Experts of a small language model.
Size: width 512, vocabulary 32768, 124M parameters.
Below are experts of layer 2 (counted from 0) of a mixture-of-experts language model. Rows are named router (the router's row for the expert), gate (a neuron's input weights, with its number), up (a neuron's input weights, with its number) and show model dimensions 128-191. Each number is 200 + 30 x the weight over its row's rms, rounded and kept within 0 to 999.
After each expert's rows: a language model's description of what the expert responds to. This comes from a sample of Wikipedia text that the model never trained on.

# expert 1
router,165,196,187,154,206,189,215,104,156,229,183,250,212,245,244,169,228,238,144,249,192,216,162,164,235,184,190,218,230,249,207,180,202,230,211,182,221,174,186,243,199,208,179,219,247,213,194,181,240,209,161,257,226,186,200,204,231,199,198,212,184,210,206,205
gate0,225,202,136,180,155,223,228,172,185,257,190,226,200,208,184,211,223,213,206,259,234,165,248,249,184,192,191,240,197,288,241,201,194,195,144,138,210,233,256,205,200,206,194,203,270,188,202,136,211,202,177,228,208,239,249,173,205,192,227,208,164,187,183,234
up0,211,220,176,202,154,207,247,168,190,264,175,217,201,195,179,214,210,246,170,157,174,172,214,204,211,201,201,252,169,242,255,185,221,205,187,160,231,199,233,246,146,214,188,192,212,188,199,139,203,188,167,209,195,212,212,223,217,192,227,228,183,216,266,218
What it handles: Clause-linking conjunctions. Commas, and, but, however, although, which, who joining clauses in prose, plus "life" in "Early life" headings and "born".

# expert 18
router,193,235,182,212,188,153,211,188,223,195,162,232,183,209,202,170,238,194,123,132,225,230,156,213,201,164,175,175,147,192,172,238,216,201,249,224,199,151,223,174,199,229,207,243,177,221,211,237,237,164,254,249,194,196,176,192,164,250,179,186,216,176,131,226
gate0,251,224,170,174,174,223,185,209,185,197,182,211,172,220,211,219,191,204,189,247,205,192,269,272,202,206,241,261,217,245,256,191,180,211,178,189,202,209,233,185,210,165,231,199,218,208,209,149,178,209,150,178,144,235,233,192,189,139,236,187,180,186,174,260
up0,218,254,195,144,197,181,187,204,162,221,204,203,182,173,214,178,165,158,185,208,161,169,243,191,251,184,226,284,186,224,255,167,223,202,188,239,229,184,158,262,143,250,229,191,188,193,155,172,196,174,152,179,178,236,198,175,241,162,176,229,201,211,230,224
What it handles: Determiners and possessives. Articles and possessive determiners such as the, a, his, its, their, usually following a preposition before a noun.

# expert 12
router,183,224,198,168,233,211,194,188,190,191,216,214,180,183,163,189,217,178,227,228,222,172,186,167,225,206,176,187,218,225,199,215,229,177,192,258,235,165,218,175,174,221,154,161,220,221,230,242,208,198,236,206,238,192,138,183,245,221,224,231,190,196,219,239
gate0,230,212,197,241,186,243,246,235,186,253,162,236,204,229,187,193,180,191,175,228,220,198,189,257,208,254,231,211,158,232,217,194,171,185,191,201,209,209,224,180,189,217,180,197,203,244,215,159,223,227,228,202,220,228,228,234,178,178,216,207,139,186,141,244
up0,179,201,223,203,184,200,255,166,167,235,199,192,190,202,205,183,203,205,159,174,181,185,204,199,213,216,257,272,181,171,245,177,210,210,191,231,183,180,212,226,161,209,186,138,208,203,151,136,227,185,179,199,168,240,201,200,246,187,211,244,253,213,219,240
What it handles: Copula after subject. Main verbs like was, is, became, remained following a subject, typically the opening was after a biography name and dates.

# expert 2
router,188,196,208,155,176,179,198,169,228,227,189,149,196,143,213,222,195,160,223,218,183,199,178,221,206,207,211,228,171,245,213,166,208,204,168,194,182,172,220,154,223,191,174,202,188,264,243,206,148,181,264,123,193,170,154,210,203,241,211,161,166,197,218,186
gate0,218,200,186,188,183,226,198,168,192,212,219,227,210,218,231,210,202,197,200,220,193,223,225,268,161,217,214,254,195,281,251,174,181,192,189,151,209,159,283,186,224,184,209,230,193,175,161,166,247,244,215,195,207,239,205,219,159,133,205,140,154,182,201,227
up0,216,217,201,220,204,184,209,186,174,251,215,205,166,195,208,212,153,200,145,205,184,183,249,201,231,227,227,279,207,239,232,181,218,204,200,206,216,164,194,219,178,210,196,197,168,210,128,203,213,204,187,174,188,217,222,237,222,213,213,217,147,181,246,200
What it handles: Quantities and census phrasing. Quantifiers and prepositions in demographic statistics, especially of after percentages and all in Of all households, plus numbers like two, five.

# expert 8
router,192,211,232,138,195,264,194,226,235,218,208,183,158,213,177,178,272,185,193,184,183,214,149,189,223,169,170,187,265,217,205,218,197,189,210,221,168,208,192,177,161,226,234,229,175,217,122,186,201,215,198,230,210,267,199,136,204,178,196,203,179,194,184,175
gate0,199,241,178,148,162,220,242,187,200,240,200,207,191,211,211,192,207,217,206,216,243,196,198,226,168,214,134,200,192,214,212,192,161,205,166,162,210,218,247,179,221,201,232,220,229,207,175,142,202,202,214,204,181,216,256,221,184,144,235,196,154,205,185,249
up0,161,206,159,205,189,182,214,160,193,212,224,229,201,206,217,182,192,235,159,175,235,147,242,196,210,200,208,225,187,210,235,176,199,195,202,197,225,181,224,269,159,211,166,219,211,204,209,205,234,213,179,185,241,235,134,189,278,208,189,194,198,211,217,212
What it handles: Mid-word name fragments. Word pieces inside proper names, surnames and codes after a capital, such as P-ure-foy, South-ampton, and Los Angeles.

# expert 0
router,239,243,158,154,284,214,181,180,212,196,182,243,210,166,167,154,224,184,210,217,207,186,167,228,252,201,198,214,211,217,207,184,211,169,208,251,184,170,261,205,167,128,152,150,176,245,240,230,251,213,243,201,248,188,177,184,210,164,173,206,234,205,218,193
gate0,187,244,145,169,198,234,261,190,178,205,176,222,187,180,210,223,225,223,158,260,193,210,239,261,188,234,190,240,183,245,242,218,226,191,194,189,226,227,281,211,255,214,181,237,248,272,203,121,228,208,231,203,205,200,242,189,248,169,233,167,153,162,170,198
up0,170,230,194,172,190,191,241,147,227,250,225,181,200,163,184,178,142,247,170,158,198,182,259,197,219,217,241,220,200,215,219,184,194,217,159,188,167,234,151,225,122,209,215,205,166,176,191,188,189,193,183,147,204,239,239,212,232,201,244,174,186,222,250,213
What it handles: Film and music topics. Words about films, albums, songs and television, plus section headings and table cells in entertainment articles, such as film, album, Production.

# expert 10
router,168,207,175,175,226,234,160,174,219,193,213,217,202,176,161,250,222,162,196,243,252,150,173,157,200,153,212,200,229,271,192,230,226,143,199,246,202,147,255,154,216,231,183,161,230,232,195,185,212,196,208,220,243,187,185,204,266,231,212,204,196,198,235,244
gate0,181,231,196,204,164,238,206,173,234,235,217,204,221,245,214,192,176,207,140,216,277,217,219,233,148,245,204,253,196,277,262,191,199,231,144,200,221,209,282,218,216,202,189,229,222,231,243,160,169,179,188,188,191,223,223,211,189,157,194,187,191,163,180,250
up0,208,205,199,178,209,178,172,177,206,243,224,224,185,183,169,186,187,173,133,181,173,164,232,199,223,206,267,279,153,206,246,193,175,212,211,182,235,182,184,224,178,207,160,188,217,225,146,191,204,201,135,193,182,219,226,226,250,163,236,231,217,210,215,198
What it handles: Closing brackets and quotes. Closing parentheses and quotation marks ending titles, dates or asides, especially the ) in article titles like Hotel (band).

# expert 11
router,180,222,169,173,227,213,192,164,240,199,208,215,192,208,154,176,244,164,240,226,219,201,174,164,247,189,169,199,201,214,250,206,245,164,206,237,193,163,270,148,224,184,157,181,224,232,172,192,226,243,191,219,239,174,198,194,250,239,236,223,183,176,238,199
gate0,192,213,205,209,183,223,216,190,231,222,182,205,213,202,198,200,183,238,203,237,219,168,202,261,141,186,223,248,170,245,226,158,163,234,144,211,216,191,249,147,225,192,240,203,237,218,203,124,201,200,189,237,209,179,249,194,206,148,246,196,139,206,201,225
up0,192,214,194,227,163,169,254,202,209,232,214,171,187,204,207,253,173,204,187,206,202,173,219,209,227,203,232,266,164,212,271,181,183,192,180,203,230,218,142,201,172,240,211,175,181,229,194,160,222,190,176,206,213,215,196,205,267,163,262,195,162,237,235,232
What it handles: Names, titles, table cells. Mixed: "of" in award titles like Player of the Month, ordinal suffixes rd/th, letters and names in sports tables.

# expert 19
router,206,200,218,221,205,207,160,221,217,242,200,182,221,199,212,184,233,204,157,194,233,235,179,148,236,194,190,212,189,209,248,173,195,215,159,221,187,226,199,184,214,159,178,172,245,214,192,155,216,228,143,210,229,199,159,218,217,218,222,244,237,177,225,203
gate0,186,205,144,186,147,227,207,172,179,241,178,213,151,179,215,177,187,231,187,202,203,191,216,299,188,224,221,207,192,267,238,169,192,246,142,158,232,221,238,225,227,191,187,240,270,248,193,168,202,208,199,183,185,207,249,210,212,195,241,197,200,187,148,229
up0,163,192,165,166,139,186,215,157,178,281,207,169,178,183,198,178,166,204,157,131,233,166,291,208,255,215,236,222,194,224,261,152,199,215,179,213,222,231,168,236,174,187,192,208,223,197,189,196,183,222,178,176,201,225,248,229,254,226,220,218,204,197,253,216
What it handles: Table and list punctuation. Table pipes, opening quotes at list item starts, colons, semicolons and dashes in tables, track lists and award lists.

# expert 15
router,193,219,259,231,179,144,204,262,150,175,210,153,155,239,168,219,169,252,250,192,218,210,187,177,156,223,180,232,200,203,182,261,149,248,213,184,216,244,229,226,225,231,200,199,198,193,175,159,258,184,188,207,197,173,209,196,175,180,111,212,226,203,227,137
gate0,195,175,235,144,224,226,263,227,188,232,197,214,159,205,230,199,212,183,228,240,217,188,212,224,201,255,165,232,180,233,226,196,162,228,169,156,168,223,254,185,207,174,200,253,245,209,236,171,175,232,212,203,197,213,235,210,222,154,208,193,139,191,210,243
up0,178,210,185,141,130,199,183,177,193,262,208,193,191,200,186,219,169,232,178,210,184,237,242,172,255,224,204,219,168,203,236,220,199,167,218,208,190,190,200,273,217,258,198,180,197,203,208,165,257,235,183,223,145,211,216,229,259,185,225,209,212,197,246,243
What it handles: Foreign name fragments. Short letter pieces inside foreign proper names and place names, such as Cord-ill-era, Clin-t-wood, Do-err, Mad-ug-alle.

# expert 5
router,196,211,172,161,215,219,171,185,217,192,175,218,203,178,159,207,257,172,212,238,201,199,176,154,261,167,197,197,210,238,200,191,250,165,226,229,182,164,285,176,218,193,127,160,222,227,227,199,212,212,193,208,242,179,163,197,241,222,219,209,214,183,246,195
gate0,193,208,177,211,182,248,178,205,149,193,216,243,183,227,188,221,216,197,204,255,204,232,221,251,170,213,228,230,151,263,211,182,169,221,134,144,197,236,294,179,264,210,236,216,224,229,216,170,189,168,179,204,210,229,220,237,201,168,243,196,161,205,163,239
up0,180,245,165,183,190,201,223,185,192,255,191,195,205,193,205,212,208,195,171,192,191,155,214,171,245,230,224,233,204,192,262,169,192,235,222,226,189,215,168,234,144,225,213,135,204,213,189,132,213,189,162,199,168,244,205,206,236,181,231,185,142,201,186,226
What it handles: Table entries and acts. Digits, month names and title words in tables and lists, notably "Act" in statute lists, plus Rev, Dr, Abu, vote tables.

# expert 6
router,170,222,252,214,189,172,197,152,186,170,228,191,230,213,266,249,226,203,240,188,190,217,177,197,139,198,224,150,222,212,187,208,178,221,194,218,190,207,176,194,228,138,247,211,203,207,172,156,158,186,207,249,234,222,173,175,195,211,178,210,183,205,155,212
gate0,209,230,138,194,145,246,241,179,219,246,187,208,181,212,178,206,194,246,194,238,192,222,244,194,191,181,172,229,188,291,247,179,183,207,151,128,245,189,245,181,166,208,235,239,216,199,165,180,198,242,195,225,204,196,269,213,216,158,237,184,126,186,176,221
up0,179,232,168,177,162,178,220,196,215,253,230,193,180,215,185,208,187,233,190,202,152,139,205,165,244,177,211,257,182,238,266,179,199,198,161,157,197,207,216,224,143,219,211,185,179,194,153,142,244,203,152,220,215,192,233,219,246,202,225,215,186,212,224,210
What it handles: Prepositions after verbs. Prepositions and linking words right after a verb or noun in running prose, such as married to, dedicated to, including, with.

# expert 13
router,191,197,174,228,183,211,214,206,104,227,216,159,257,174,185,194,197,237,146,182,195,186,211,198,162,199,257,207,239,175,222,226,229,180,188,174,205,184,200,172,237,215,183,206,219,218,188,206,175,246,244,216,196,206,165,184,224,171,261,179,183,159,160,193
gate0,211,237,146,188,184,241,225,177,191,231,206,228,227,200,205,237,200,223,213,205,232,180,206,247,210,192,203,190,219,269,217,156,172,248,171,176,197,171,268,214,250,242,201,227,191,181,189,212,224,192,191,232,223,201,232,174,204,147,272,161,145,205,167,222
up0,200,197,147,178,179,172,213,154,197,230,196,218,201,173,193,179,201,246,167,197,168,186,203,183,240,186,231,213,202,212,240,189,234,200,172,151,184,165,155,264,167,205,209,197,185,191,162,178,237,147,150,180,167,235,205,240,245,170,224,206,207,208,206,242
What it handles: Mid-word continuations. Middle pieces of common words and names split into subwords, such as as-ham-ed, we-ird, e-ach, plus able, not, you.

# expert 3
router,188,165,144,161,187,232,185,163,174,203,196,212,232,149,204,194,210,224,203,256,178,157,187,177,227,255,185,179,223,296,176,159,223,160,239,221,208,230,221,175,205,206,197,152,178,240,220,207,195,195,156,240,235,162,210,196,188,225,241,225,174,205,208,246
gate0,210,217,165,213,196,241,206,162,186,246,200,212,199,193,174,204,228,195,201,267,200,174,229,286,148,202,182,234,160,233,216,206,143,174,179,191,244,190,233,178,234,236,218,211,203,225,215,194,201,189,190,191,194,193,201,215,221,180,240,184,140,210,165,229
up0,202,189,171,220,148,209,262,174,143,246,201,232,182,221,191,212,167,217,149,168,215,175,247,174,212,226,220,244,188,212,242,175,228,244,220,205,197,190,186,211,179,222,168,223,167,207,184,158,243,177,123,201,184,253,262,239,272,182,242,233,182,179,229,238
What it handles: Sentence-ending after places. Periods, commas and closing quotes ending sentences, especially after US states and places, e.g. "New Jersey.", "Pennsylvania.", "United States".

# expert 14
router,167,143,252,218,150,198,217,201,219,179,183,225,245,194,207,216,167,178,240,176,173,189,226,214,217,214,254,176,213,212,188,266,235,217,188,191,210,194,202,151,194,224,167,175,195,172,207,186,231,172,213,173,129,193,153,228,123,200,231,172,173,180,196,229
gate0,249,243,211,212,176,217,215,176,210,221,169,245,202,233,195,215,201,219,160,236,203,219,221,261,177,188,210,191,159,247,218,170,138,202,141,182,190,209,247,234,226,206,194,217,212,218,160,198,185,195,201,193,171,193,206,253,195,190,221,162,183,157,156,231
up0,186,182,195,194,156,191,202,184,209,242,231,267,192,205,187,170,154,212,158,208,182,160,195,142,222,222,207,215,195,203,195,209,235,191,218,188,236,167,144,205,202,179,215,197,200,224,196,184,226,235,184,209,171,198,196,188,194,192,266,231,226,195,235,233
What it handles: Infobox and table separators. Pipes, dashes and colons in infoboxes, lists and tables, plus field labels like Kingdom:, Station code:, Parent company.